config = dict(
    n_layer=12,
    d_model=96,
    n_experts=4,
    experts_per_token=1,
    d_expert=224,
    d_shared_expert=0,
    activation='squared_relu',
    moe_layers=[0, 1, 2, 3, 4, 5, 6, 7, 8, 9, 10, 11],
    router_score='sigmoid',
    normalize_top_k=False,
    routed_scale=1.0,
    balance_loss=0.000216,
    balance_bias=True,
    router_logit_norm=1.5,
    init_std_router=0.00879,
    lr_router=0.000673,
    vocab_size=5338,
    norm='rmsnorm',
    norm_eps=1e-05,
    tie_embeddings=True,
    optimizer='soap_variant',
    lr=0.0089,
    beta1=0.95,
    beta2=0.99,
    grad_clip=2.0,
    batch_tokens=[16384, 32768],
    seq_len=512,
    train_tokens=187500000,
    steps=7709,
    dataset='wikipedia_en',
)
Below are experts of layer 4 (counted from 0) of a mixture-of-experts language model. Rows are named up (a neuron's input weights, with its number) and show model dimensions 0-95. Each number is 128 + 32 x the weight over its row's rms, rounded and kept within 0 to 255. Numbers have three digits each.
Before each expert's rows: "mostly gets" lists some tokens that are sent to it at least half of the time. This comes from a sample of Wikipedia text that the model never trained on.

# expert 1
mostly gets: "\n\n", "\n  ", "January ", "=", "William ", "February "
up68:057111119139130137128112143155143101176159118123025157151103075145115144135136104175160120125163135134083100136150103162086143077156154131104121087095135129100166102132125140137154076145169204182133143155130119112140200171117159082164152075151166105170177071160166148131130131152069122151
up69:152160159152156124097060074108195129168133117184100087143135134133104127159143077192078199093110100094133133092140156168135144124161123137108092120126094114133149131148118158091131141099089092076115108106165175117069140175106124119090109169080111096085093103117087176079149114177143066129
up70:091105085165163102115137133120104096106111155157130128091132133110073159113148165133177186098120195165053131126119074160140100076131199135091129121142087123084117151142130059079164136116134126136146123112139102119163129142109137069146106120172086123113189083129222107121121152067128158163
up71:198145106126130114121114123106087126100144095156081133119177085109070091134158144175152155100140139142111158125144131117120107082096113182138153073127092118144025145103122062126147145113171105129131110131103213099130138172096122130155174168068093128130161115029139092112107139141155107107
up72:130116132095128115086137104115180151146096143167081123148145022129128145076123145094202077133125177085113134137141111100094084084134159077094167136082103186128056142147090136122151140129164128142083101162165119095124146165184117158113160103078124113133136117146145209153133174105126126154
up73:156134137106108147115151174116116155135116134135116129123133129086093180134139141087116179116089154159125145111188136159060080110149227167099127083117092165146066077106058065091135135157141096119108122156112166112142132074154164156153169149194168140091139097134080133129128089095106172152
up74:147172064093120065126177136119205071190119090133155130116122143070097100131136115172155124159145105166122150108109072108136167201163090142139164070110127082106119135107119156132207114084141136180139162179181123071127142129108145164138120172136162141093128135134131093118120157147106084123
up75:130089146071147133117090125152140132167133100129090117153128151160160087182138116133120086088060187189097072072142137134148151219149132135107128122152102087109143084118077142135189121096102139133141196097153076147130121125102073151149122128139100179044141151124148142116125073161115143154
up76:126148127123096149120126073085133147149103074109082129125111124170148120176104160126161116127088066106032111075161162049141153133193192113116120133111094173110091141137155102140117143109141123101171150099166102126085164143092090129110144192111161116119129116169131155212115137103112177157
up77:061118119073154162177147180162190170114074169144090110175131174144159072149133143117129154141125181134112078083091100129122093162071143132094111098112111089147178128214119096125148080120125143175172093102147134117140108180125109107087140171139113150131095095177153145089106117121122085138
up78:061123136100150163095118123146098088146145137145141138100116142137110144150048126107145248084117065123084105133130140159123135120086140102157053121159038097176101137151132123197162122094168101115165078104148126154141118139132116119134135120103125104069125174089156147116164095142089130127
up79:141157143125120138060084130137136124126122109172168091111158185154159179142143155128107175106096166084123101145115128131158103108132170104105151120129165086124105090130102114064098067120150108134194119098128111100065064132208169145165075212168166156162098139136100108143128095147138152166
up80:107130107154122142109048131173203110133106081104088105145166122131163136107194137139128162134121152170130078089127178098142106131161154135078146112173109132130100149138145098145184173109169085076099159088199113109188141150109087130151107126096144160160160164081192179145149157086141112119
up81:124091091140120079079111098119076075171088065084142160130166106100076170169110123067131165151138142143093172127134126168124091121112172042093144115102132085137103136050074149147121149118138119132114107120122156126196191110121076144113134107138124089142087111149072146117155168097144113151
up82:084188106087144089140095112081119143102146073131134147134108133066158080131180107115116129059171117137119179151097188136148174150099130134120114138092112112160145123027127171112131094152157122152110166150139063135173143148103165113122092067113118085109161124164091100179137097124194118115
up83:130112128099139138172112095127162119150091114145088047147122153107160132158186153144159159137115095057116077160166107093118108100195109132054125116147095225184102130161120122104114107122118100127108160112162139099077111137143133114103117196096153115141099159161089158055102129160135150170
up84:097136140096136132085130120081109087134104109124159090089164143134110125135129160115094103105146181185089138098153121050149022125155181114101132124143090089089157135146122149122136098133166103108156120125136104141115111195109116141162162116117092096140215212095160117131099137197093166143
up85:111152099094150128109124139120130109089144054161100170159065162150108190209086092149123142147102239110140153147088109128093147144100099109122111145130133129124113144096126128137017074123105103104165141105147101127069138152136125113087143121135154120120124065111135128058138114158157156127
up86:099122109163096138096097123102147115148108135153187112136159111112078104138140096126169119136085076129163130116116167093106167090131148152131077099125107126099104131067083152146141179116112097078102045187126121138163154178113117086110076249132132082153133067134135129107141125141184156122
up87:149171165125136130109077130128132110172139125104197091120126029158076123146108126167079130175113173104134156147121173135133083125143144132135120127115126137058131110133120202133128017127137092068137117165078140117127079098106060151177147172157131137130097134105163083099130135121143121113
up88:107157185179186147106169160157128188137137109150083092126091108151114157145097143215087154134146112135064107149172116088131120138120166207111157118121099119173091135115175109134119160132150123113091097136117139082110164119073096122163100159120193115143129052150143110116103078089136094178
up89:154148135109103181082082097111138163175100125111105184126101119144094135146098087134155108100164126107111132055117085090196118106126144127074157149117088121070105122164135154147101090120165100144128153163158062079178160176092106083112132115099111126110198062077187102099138137156141136115
up90:142116164106082160174144188145105130108127131157170117108149133132190163141134129213086137145141109118153156126142149130112045120157135102124119101092110133178143131149122137076095062118137102175132076132171188148203153164123135123134090182133177105111214130091121136142108076075132139110
up91:173123139121144117119157162136156143106159108131063147151111141143135174152198155175104167136104175097125143113145110180126093116102216131147130105166094096132150140098137065130026128115158105124145084106161188101178131115172134131130175171156143118100096163113081120144131144055181144140
up92:148139123127145137160214171128162103155105114151090111081123114134156099128116130165129086169108187172120167129112110132173195124097083095111139102059100120163107150171129167100176111123146132145176148112170145113125138066095067103175104119100117157197183149124108078109099085177088134111
up93:114152121135122080123165145140086115119096110125094133114102122148173112125079112158134126105140175095172092147121171123123106160145124070171088173082066135122158170052096113156069072130142148160067106128158141137138113106162092099123176167187147207113160115117069056134158129106118121092
up94:098127087116131110151111089083104122184124122145132132063128121091121088198075199130160117086102159170117184118120114128115099146156133103136159095156079143129043128169107158150110120137108101068125107088145082102146181155134109171157103137077074092119124069099174103059126138099126135138
up95:127136148156150122110125144112173106135141131128135143116185147105159145115132098166119110091118145118101094156195137091129135100206089162115176150134169115171167077113133173174104105142197131138201119179131186133141198171136074105099166115129229118150081175161118122122135094110123143113
up96:157129077115118107151089063131154132183103151154072156106132105146141092089108135140134163123135091096101104143144108126174108128135074137079156051107147124141151185045117127178109140206123122111135097100162214091090160151117136068107097133106107168192120127127095145109134108113099171121
up97:122131201108068170071096110084072131139120129111125141141118143085164096195119119093169163136083187112145126140181111122134150160087102154102133117119063126137098068090129153128147181127114090133100117148151076092126153139098105153104134159140130101191131144092150200098128113099209103167
up98:124170166062092089075168051124186084128124122101102073132143123162168165112109143096151179114145122162130104106107173167168123133148093112118135140114107097192134099202134162126104147081164110171101065109138138139167122118173089080131144182118146143111140073132082101092109135094130145171
up99:124096163163170075115107121077162140128123101085092106095157166099193133154092129127127088129055186143098114131115112050141092184115199181135144123084112135094116144114122195171119148168149113146129105140172128137089112146075127137127171147106169067117159088141165088110090092131140125167
up100:134139125098121119169163153118187174129114175167115126052105173144102130122119126091157089105107099158139154175097062136160105198165175115140135147100059153138080133145112107147115094098092057166132146040195161103127142153153125115138154121096091129074182141112108093107119162129113127134

# expert 3
mostly gets: "R", "H", "K", "w", "J", "Ch"
up68:130128102171087108123104127113124106076123099083110153122178100134097121122151154131113178152130156139080155098100183116126080063180196164188135090132195154083093111129117091149131118100183180151139124108122133113124040116161145072120157097126101172149096105185114138155098102173133112082
up69:119136108132066102131146139123142206102142108167153164147116156091146096106086151104090089058095143153134083140136125150091134101143165127082150088145121147134154093073096180148161085076136107102170155147103161118035115151041129100150100090129140124136109157135159106131205136103172101135
up70:100105131146118139171087169145177162172082061111148141069162066087121100110123166209097131135093151140120137128078119119117110131148142124138105127121087066141189075160183126125145087159180100138157062127098124169122119183148113108164086140140110163100132167169173162113119114153089155097
up71:130093173123174111125150165155155071143132112151114101126181167103140147081136164127126117186136075128123141124120078098118115098162161129180142146160125141129120087144070141160121175068154056101070159120139169153140072155115103112114130130045087040087103116108120098130099124188098099128
up72:132148072124086112124129162119139181171151140092101146154124065153093145163129183134122125143116187113101126183151117115153100128181139115131107134091147219147149096206132140128165117146141144133065195072144120118114110168043117126115141115092111134132183137192112139094137149106196113106
up73:131195138092108097096071180094136106106164125172105102152135104203150131095092179142151137142114147078062121122086090095108153083146148120118195123076147062110101065098152073063123130158114109097143083135135123143115115097127096165143171084146088131121119140130133093083092165139116144093
up74:144134104181102090110113101159171121144166094144090098107154105112153152177173152230138152157136191143151086171080137135182149130138153146108167162129180120079103113147135145174140145135145150121099059140127160152122151135074145094104145166133111099114067121114140054195092156157123094147
up75:094146151121113137170093106115113138116122161109083151139161149147179071127128149086098123102128184169168105136062080085157182150105106187100095115131099157152108102089109148143110138124118086085151120172109112067164092108092099090076091108106124231132115095157101140153188132122085121170
up76:104152088148182122145085147117143069156157148082154121144108125108103155104159181085132099190147145110099136142102130166195137127117137174082101163114139087091125183181162129120152093171088111139097132137143074168141124086151134121129089192101155154164056111114195136213115115155129104124
up77:148077188137147130137093135138162130117104079160086094151155102141084129073120138158138107124138189104086133094123127141140130167100125131175107108107179085107093125129117139202103097152115111138141097145081121164060101137114145078149108139194070104088089035161082164092112127112122136190
up78:131163145136149142108111127125103181201128086148157120174123084172164134141124144109136215117097151084086028141097144134129151152145163127131118141158087152091121153123152162169172047141132151137200130177179061137135108149129158134113166136137194119143147140117135113182108097162141119151
up79:150100093192088144146171140089155164162079110150092161107164178168109116224135076118104126128138191135092126073120165122077116061130127146156143127163153120181101135149085198139123121074118131097120117126085151174146154145119150073099102116114098111087078130136105120179113097136115112163
up80:096167103171139105123154159206126034123169146196135111092118135125097080104114123174118112132125151134161205154143139210123155142147117126068140163200176183119134216126120074120100140133114120110123110077122140178121144089135125121147135114157176160116115137097112109130149133131088135132
up81:122073120125142085083126096151155108058157114109160119116113091153124149095190160081135166092089132140138141185107125075044142157104102108170123078169134115154127143127091127176138100147082121120094138161165146095139056151141104115049125216111107159139119151084135089145115140157110153105
up82:159111189073151146123133198136112129120066137139098085088111134100141147112163140145118087134077110198115126124102112147145143172193115166108148122149156107156184126092134122146123183031097100150139159046140120094147169110163129152097161138136196141183117157135084134098109138142085116121
up83:108096072117138132130110119141121105136166119054154107138145140141142112196083095096089136167029140182146161146123056146190164136152134156167111091131148128137123110075114121147142112190097107167072124110138164160139145102091131145151133186125055119141123191098100128093166124158132153088
up84:111205111136113090145109141132122190104109135166113141143159117130091065102073161147136108169116153163148136108116135137094155186046197137132155108148110069084101117114149184084120103103190083136137180132088152182149085135139151117080122143137181131120172115095160174120111150069109130125
up85:058153180109107163095154136158165131133146126117121153122137161183094104159145067103151144082077110197100076137098177151178100108135095201132116114141118185158110141094029095153134100105142109122102166111108098145150152143153101140140182159107148099127131163178123132113122162092117115065
up86:108134134091159148075146144139105165113127188110153103137193124114126147151198117166111096134122090162132160108132076103072139119122070140138173153164151099173137157177162140099153184120141119123170093087122153145203092106075118095150179130143154145179076165044122157145138092127157133165
up87:112164114136181101181150204166175086153112154158201121071184111190188138149116119133094119154128113148150137099140110104127166122124115150173125126074105123101100119114144128121145148153098152132052114122156172146179147088140103122131122153136123182122174119100158182185123086198099144175
up88:110130060124156117097129139149120055135157133121163162132148131150150142109105126079133129156104087060117128141167176180148136161112204113156126111158152170131166062113134155177184114073125118147141079144082124166130122098102186123115128115149115210135122136166167152093072166137098092068
up89:110117171091140120120098138119138115116194093157131082176170092202107111103152172148052084136138147088144083119115137129148128133106171135108115127121126150152127075136089172156158122115154198115144081107144079085100187113158169191143191117084166144152114140123115113075173136188125130175
up90:098158166122166097105153112169148106141109120156079089133109145098139118090110188167128155149120103147146133189067126037149048103107152053116138070122170181169179136149111149159133173150133144131181145093107170116127119100084145131096089119186114119071122152116128156152160140144136168111
up91:050128114097162170080174107138098164084165104162094130118140121134098107110123103149174091095113180117145076138110121125159077158103130147112083159082065101117134106140113149128129126088164117171101112116095161111158104155176219126126105138138092169135142153119115109139149103202151080040
up92:131132164087133153069158106157169119074116088153170155139149167115060097132084092106151087167120168072105095150159112135138082107139161180135141118140100152128131220065132171086113065115088145121129091102180154140128132173088121159179144151121124104146127078142098163127150075149086114124
up93:107182101152111119107078112163182159107162114133110061150154080116168090049151086119136152082112155158087167131065086141105098169147173122122069142142141140116146058074121163129116122175102082094153163098116159149118139113144141141150105152167168113165114148146062123133163136064113103140
up94:136155105151214149097133092082125121026141090129158196118149116076122112133149167102136145152119169114104098147098133137126167115130208109133135141135160138123087140065140153098143117183118147194137157155191147082132161154113145123113131120143168113170073188168145112146138099135170077137
up95:151104124151156137114137078177160067133135106084055063178107097176081182129115158119156102114113098131132134140133142110113106129108091163126069063120132098096175129073163118126112134136102115137110149110123138132165159094030122109123122162102092153152165110179122126183032123123131153119
up96:153070128133147152139072162199166109078091107113050102112130167132125067078147084172047111134115098150168132106121130129114173132122157137113132112162164137137118054052097113156153112109084120122142098124094142175136120176077151142117125137196133175165146136129160119158110133172165105134
up97:131160096189092140175144115106142128096131128129068128106096138171074115130115134131167102128097172129137153080111158142120119148143067183122082127136095166122175141126208206117123076078186140116140097185131157128144076082112166143143054125130194081145134113125140142077124148123123156167
up98:141129113107095119092139121120117080204126093115159118127161071058099082130119175142119074118103145114138146156129127070115153111131136111136175151184135067117147176136098105132167101120200157083132152113077151109174176077134124117128097129113083146136068123153089123130103137080074140215
up99:134145122139161163150126092170137112196145085144124091091112109082124111150187142121120095178129112140097143161118098147184075160130164116112121095145115155133169116138122133130125142183136146091201153133131083127106239128089153091146129124110150166127107097139107084173149168118033133200
up100:103068148159128100145106141148091121133138136145102111214169145176157143109191160120122061113147130141029143086171172118149091089146130087101101112118098073127120142103091187153110148119185147171126149092124136098150090129107129192140119109155171126098101137116124084086115063087113149141

# expert 0
mostly gets: "his ", "In ", "their ", "has ", "also ", "It "
up68:116154097143129166086131168094125141123166130151151185195205153126085135179125101082113060124140115138129205127136140131116159080066150118041133096130144089152117135120156138121088093182118134093113118086077147146129166111118120160048160115128157098102056094113137123124137119146096104119
up69:160174110053112112147144166131128098104203121084113134091194137105138149128100153093095139133104130118151123116104132166112148138183104117131129124089125061181104101091088150157207150135109089114117130125101092154126150086172140154098159126118152082143139121160191143159187044065161121155
up70:168110123126081084068178155142107072158161122159174158134135118115102136131138106102091094141096164098103045163077124130153077090096101120144134084134113124130094160102182092106115067119172136063137147165155145114132118107096166103050114103119108086150149105098157108137156182133059092132
up71:097143078196088129109118145163162124099171113105139128120126157117102134203119121119122131095132115116118097086058158131121094107137149133106140138114188043153084125105167116124144091154133177114094149065130095142114159095178098123114173217159171075158123109113055110143098147170142136091
up72:133119129063090113118162157122173100108124154170155147167091154120150110120140098050128102147131148123150127168181088103104161142160030169164064104162145093140105148151164115109179108153145078142079158146135117078146124136082134145136125166163120165167116205103104073148090121162122084124
up73:147187105142154095084185102173098147138098100123131080115092160125135115150071136108083125114164151121158105117125182175110107179107133091103160135109087147127124134065118123044101094139169100149196140137156185137110135108171131075087125166106097137091073080161146087182076130114151137111
up74:132108115148129158079133127152181136144166074119116140186118135083090156160163098176150160150219116126144119116081139131090179104179177111073080160125119162164077125118159093134108155134154114095071104144111148097130172118116100073120161181128082160174121166063103101181105113132104116116
up75:142169113135114108094096121185129092098107128126110094125134094056151110158093131073118180125110109149146141135156120159160094114185073165175103097089124106160110191146146168089189113153113122083107106104145154079065139050109120144127150147123142122131117140040075141066146127169131143089
up76:127182137145142125154111103112113114143138086136142084136117136156125116128148130148104132162126070097138115120120101180130141090124136148178148213099048062154144158048123084144150108098097157168129122094176130142137113076155103132119121109198055149222099104124097128149102104140068132160
up77:113074127167079213109128164120113161128114118149066147122152119156106170153221086126195133045142150143132160116175127110127085081139122088086142116123154135128086094142099119123175097144113100082113121108086127147105158155148090099095128123114122109154119128083104066175138179138155077093
up78:142165123137129151140153143058099064119110154112124175102086152181130144154081128155110125169162068115109111095136078063120076148135159142109196139140147109149101147072196074134179151110152123115137154110172118116083151079149141115124157143146110134102089142121117200110106128208157150072
up79:174131124147101130155155082140093142123142099137138185164146101143106143159119171131120114137142084125121113152117114145107131112108145108069134180051081113212107136177136084101129128110123144103187131135163081132124184149139185146057138129101164134187213155105109078199125158135113080111
up80:129131103176133179140099128166075123169084092136123169131135113147112153128134152113048071132101174091166157122121123074065072147141055151077152086174095100123149138151175186143147146107153150118129133082091136130099171134087104161079103139180123157130106117142142094089073177161124099105
up81:074124123107110104120113166089162174147151108115165116145099109166132165177111126156133098170142035085139093130068132090161100140150143082147163151129125156172128148104121111089145077067146089123123083091146085143107159115129104143169204132105093134124118090155040124112085129133168185161
up82:126133079108153182136186121112063060169168131189190163117134133136148163137114151122106120087070082061137153086097120109165088157119095139116096172112108164155116111126137132128172119091144152063078105130102091202089104140087126114129117156108130061127133141136073089120108143154147094113
up83:134147089137119120052176177093114100150114205144131159114093182163110133149121169127088166157131083145063097180152154155185114140077117093095163171104110058115087127137186100131178098091149098115069137122172108150133111140146114096114130153082117130149143088113137134204142138155117108116
up84:213193144114131112152135173123152078143175134086130148162091152130157138156123129112127084174149137038102138155177108095123131220137125140134094170117173104175083146164159185173112154176129122082128130153156137108130172103144121127059129129124136103148131135116100132139109093205155155121
up85:179131109146102136112112117136104101203136192134086151051156116080173121164118125045141125083134094069108169168103110117076101145131159152138131112083117131173133098120106110167127137137163129075090167138126103050116144100112124108106178121157132129121057136136078121071131102171150123082
up86:151074104195148160155090161125124126141114175184119156160120133126101135205147102121078192131116107116050079115091144096168165176155135169133138117111088090175143125105181143103166075094143116073146137107118158160072189106125136107071099153109128143126099108156184129125106120153104094106
up87:145153056085080103077149118125111124154103197136102163193120140111103140127131103154132112054154127167057150047138162092127116102138111118099169153147114187152137115153180066119146134137196125119126146188130108168167125125163083159135157124157123098169183126149150153165116163114163118128
up88:166101127099114157128103133198131151122140175167130180121107068143099086166141131140113198142131151131078114164122178181120124136158119095113157109068078186123127139112171178189212126169143136113107111078158097167096125151130090092188155109147126112120177129139155125114107160174110184136
up89:110121117061147134057127176167154139140132172189091195140097153143088106148122108057098147121096065168078114138150133132131090142108138149111163107149093134159075125183123182080130129090159128082146178084121090153083151119098156094123103152081095141105098080140090076113120142108165121144
up90:134152063110109138090172173158159096171122128157145134128109103140145164076141140075144106100152106160132145113148114048069157096125118152067119098178160095104129140093175124100182104112191111156078134061150195125153117112141143112138157152104180092111077104172165106097098127139152085094
up91:177205111120138188100092187083157187161086141165156117153155142147092143172155085125193120147155103182150162127120109118104070130151123160086137149065172131107094111139098115118160126168151118062127089189083105128093127088145105129077131154115168128118102082123135092182109123144152142133
up92:083083147074079142175199136067167120134148133126134150141138131090152068183051107127126131157139105156121096168160123106075062150124130106098095091114106165085098130054096192106146127098181116086125127103113137149079117147119130122165138070144120083128167138125155108138092096125118177114
up93:154131098214120168143152136079115112074102182136120120129160087079105162109151146065176144135123182130125131155091056096144173127130155138143097160117132152149095148175183181130112155133110080134156116105140064095162138090139163083074124132114114126140087101108096058119202138154141112136
up94:120163124148094085100155134181145163093163174194139110102138169188133128152165125135138160117204138130104131143119166093122091124155131140060135075131162158150143086085193089116092155167168171072141121103117175100159119141091126048088123170160148102138181137112110075118104155122104111115
up95:115145098144082131114112131122167141106159162089172140169093120153129129112096126070160113171107144126075217188167158129116110113110125059132115136057102174109082103095165133100150157156117107137165143170147064151151114055175128157133124098179146149171088163152109148165099128167082153138
up96:133121159130099163151114137151157155137074101129149115105112087112119095176120103064069129092100104187123154124127101110075085110142156086079086093085146153089111132092141081159160138062100060199148160115084097083161137096088095109094129138101222113154113128110138127126152124117125127174
up97:137116091105120158071194161126083091092124135123113123103123088110142090155107168176105092145171135152084119105111191121134143117147100110122103124101140136116154167105089150120138158138181061155122155110088125079142109128114096091092055111146162085111097152167057122132142022157189139117
up98:172158143150143148137166126122139126189163176166082088189148122148128099109073111111137139117160059116057121167117134130075137143140118145074124101096090170157124165105174116057151141036103111103124076085154159121117132158168154135117111163106149123129140154160082129113041111129128164123
up99:135133102158086181172144184172203095141157168121136139141086111110142131130100196140060072086110123075106113102157070099121172140143082076117084135097118159112111129127129138108124132095122135175211157081130161139094127062126117101073103145158168141161159131109090119137143130118170158163
up100:193166120123139084105149139138151115163080107171159117125151090122059110158160175160131069149126154090105157104130201125088078078120149110095157128136161134150141183145192146100120119123162210161148135052081137111106146127097104113082119148151164167159105164092114111084177127142113111141

# expert 2
mostly gets: "% ", "10 ", "first ", "N ", "S ", "′"
up68:073182088134089111146115132149132086182148064084109123113134139057155098149124095150158111128108128126145100141148134158134182163086106134100148155135112155153155129140066069155099156129128032158159098167160065155140112169156095056099156109157137159146152137178124180145115130142117125070
up69:123157118070077142126136036132140106088159126158087152149169083085119101110169171150133081117125156197076137117125144140169164134116125069101198159138119132127132138176145168193152110112133054165127131130163105111141168132122152137108069099180131169116092163181147140112119165125129136080
up70:101141117135087101162115128150073174127129126146151134147074147065094136114129174129117145106101112153084196136162113175165109126063115100163064165148109116126152123091120099163131116118134112152197100112135113105139084166154109111178158107155091157106082193142202109103158101175183094189
up71:155175141098069106140126120139162189111147112107130155190177137103111109088129115183171163158105105143163181165085069082139124152088111120133142185105083115130153078150137168088160150150132088127122100107200108105124161143080169080107116193097135147091160197105121098121131142094140143086
up72:132108118132083117147062114146109155134128148046159079079142097052099122182126185121129141107150106066116198137108150130145107141154135121090114074133155142132140151116065119155142133111144014103152098140129102118166126115084117117173171131129065139086154136144061127107148107119128104108
up73:102090138119171183107154135149063120055161130086130115121120116139021092161086161106144053117081159129179139155171160134113151130130081130091125080105113121132136150074158098152070101100156117173144135154113182094098127140117157121146116164113112132121139108092132052129143106109072162146
up74:171180104089146101180120139086087075126128113081140142171196177172145094117116140172116148148106122104131195130159069151149127146097162172112167111135140147115080100112139080114116167161203108081105089161094148104143076078115109143155101084182159131171129166118107146126145169124113135073
up75:045103180142127083108061060152149129111085080070201125120077128087103109119103120101148147127082111123174111156194094175163142143121075152127107113130153148173144146079147216124154082121173115107145169138144134148101147132099106108172105108137124128116149119147112146158128129139063113107
up76:111152116193158128175120113105132042124111089173125101154113107122133100114126190080076115149155112116101124123164138109159181139120132032182170128112134109185178176093186161116164139146132132113187083129170116138103147150143141096141120105203131166096117109079120134097132125105114165081
up77:107152135178060123112149127182152154155083143086150114126201134077112101163185146069112081136100151109109168077144155164102104150135166118156133105152108121161106100151125142140152128103132106138186114157102110145126076111183087097132111102236085077158091104127151122157142150131088167091
up78:111203100069156171103081135195114137067154132177142128128128172142149150112165085151125126157080181219164108075092106148174096114120089149122118144099145127137115133141140148130164100093154106192174189138138086160150123175121152110109148149139185077145128169156117109079134161118124135122
up79:147145087102150158115131106109174108159175165187106189096126136147154140096101115143161080129164121078118081071119074206138136128115168130108137090114162110159148174135159169110179175126108121088096135146151088097114108124144176102094103154165143135176107137109139147210169097151081167069
up80:120116100109164091103139089133123043107114166166100136111117084087130160157117113179119033138115079123165133115136160080170156185155159101133134067167061116134166131150113130140141134129102120101165102122112092128134082174149149074210144088164145096178124135143111115124151121140170070105
up81:094121157088116103114102154126123124125159078057098116100158126124062125067127104137149085101086137150147115099105162138151136165105193155141126121118130098149058093104181166132111101107148105126093182126197143067109193143154158075137172088132163077137083182134129114096141113089069123136
up82:083129157154135128114122133133147108094038111136133151102142125137180172105138161171207097146163125097114160113123174122196127142119132172145138131073153076162165162117110126118181081164146120122179139199207124055090157142130152146102150114104150156110098124183104119123101154124073104106
up83:124168109097084166117121144115079111119119080148196117188133173098161182141107153074099142104171204135171126129112079111156066157106128085129126140106124145115108110157135091158155141173141123128160135100142102066131108186162161095127130175167066081143113125127132180142119146048076114114
up84:124162147121082105076101142142142140100149148102185144106131118196164118102141179126166126132118112147079141154107168143147155195118199067129173080162158127129110144114110098208166127086126109140199149117152110165137100136166106129128129138103158138110072090068107079091156115172073177121
up85:080157121102107134153099121120134076039129134188181133091096146134171149125063159133105086133111123127103104122038117088174175157122181139124128103109088160162100123098112144101072120094147130125166135143110165151109143143154160096128131160132215119099099129188146113071132118087147184145
up86:158157077088138074147132149111140106115094082133160127107125192081078184096129161184175069141131167205098135084143063161163145149172106160099138062134110197141141080161137108126140113087121160108095135110142102121114128113111121127127157193168132132173149128196128151125149154148138112160
up87:095139160112112045095091131100110106125132076120139155147134082159097179097149144127165101125150090047156122153141120133139169088114100077128159090092138142192087164118175141124101132093096048192165070093136100131091079093165194116114172140100160141140137134127105123143125095155157109137
up88:092149087140169142126166061138155113072114145105134147159032122118130097145090162130069145084128134143146137117114130136137200135161166128116192104099132170176080106121156132132091075120114085141166069100149115148123139132136131127105082107158111119108111117091156232081156158133165080119
up89:080133126124180125107138157113135135175173124109199100155110103059113149129120170080132169096103184115148155108097128146102110131125120176133117153109127130142177173075075161072104097097089084148127078096133150057123119116146116098127170080132219139105139142096163159178127069146128104099
up90:195142157142110119130192122148123134099176110131095112196167192106104086101139166173156063127093148113105155115123161117140161150109144128171111068122179113107118130107072162165156147175205085112125180163111120121153117127056100143150156140122150100123118102099166091091176155122130148064
up91:083121053127163075162119076147147135162128117104121135131062121152114105151187103095192131137088133165177121106107105168160158145133175112157188049108113135171104142089119129139151074067129091130114138057103117119083097133135141102140090141121129130162141153126195141119159092114165125062
up92:129117106121130081179164154131159086150131170178135130123162120127136158138125115111132160141101119155136150128116122135106138180137100101090176098113074118124163017166177142102138080095167089130121221147121151107156106121141134108175100075135181074073123183158201110109110099101118097140
up93:071104145091154104158140152116132131167097110086114121162179127083153164108111119150107178078097137090143184102137159163145114160118092150143144164080050162168166128145066109125150124132122052145129130112103132158092126207100193152123104204129110123084136092084184117107151120150121155107
up94:098135137094093091150123136182118153111091137108140131148130164133162137142176105149159143165090133203092205201134072229172127152132180133118147153129116114168137109169132112133125064120151119145166054155165196089140137081139127144151132151126111165097161175111113140105150135155128083131
up95:114184174111118135119131115083125067081120182186131120144154137102084121151171123110132094152107153120152236095151129128138101137127083089115088112141140178165153097155113132137115083172078117126121164137143088171168100175154134130150109186081165138140116167094105069193150134076120124084
up96:127131153104126150078181132126072081105121092164153136136159181080157128118076120151137125131132143107148113135112128128130120143042139151143133163137141152118124128109139166069104107132154087055179118149156064110097104141110142079118151134115112093178046155086200153169072119146119160053
up97:050167152195136055131113119134058104083130146131144128082141086167093119157134164086079151124110143135138120111150098192130146112108120064114124165115169154123122089120139149155148135161190140142132123153198090057125075091165173127173103176125096125117077113124176117141131146111163155133
up98:180149135111152156150130101144065105123144132161116202199152119154087130111095154123099172083114137102089183135125112197139118166104140059185151108100122102091120156128165087126158164144190159189148149100128109112091151129155161136132183132154119100081121097079113108153147172177105182106
up99:116099164110086144109114071127097082155157180146125089134129149125071189147070091137167103139122076120088150115163163149159123110115097102147125088047096132130109125120105092086144123102181168121098153146141144094163161082108115072110135137098070115068109087160107101093154142150128130034
up100:115158154105096088132045142128085148143111151133109098144121133103094095148180131178074063170154153128124163136052115153154136115156136112104117152119162160162153064142135174113166146124132059106102041145111123132086119165174141105176103115137160142075126120096090153100148143158132137051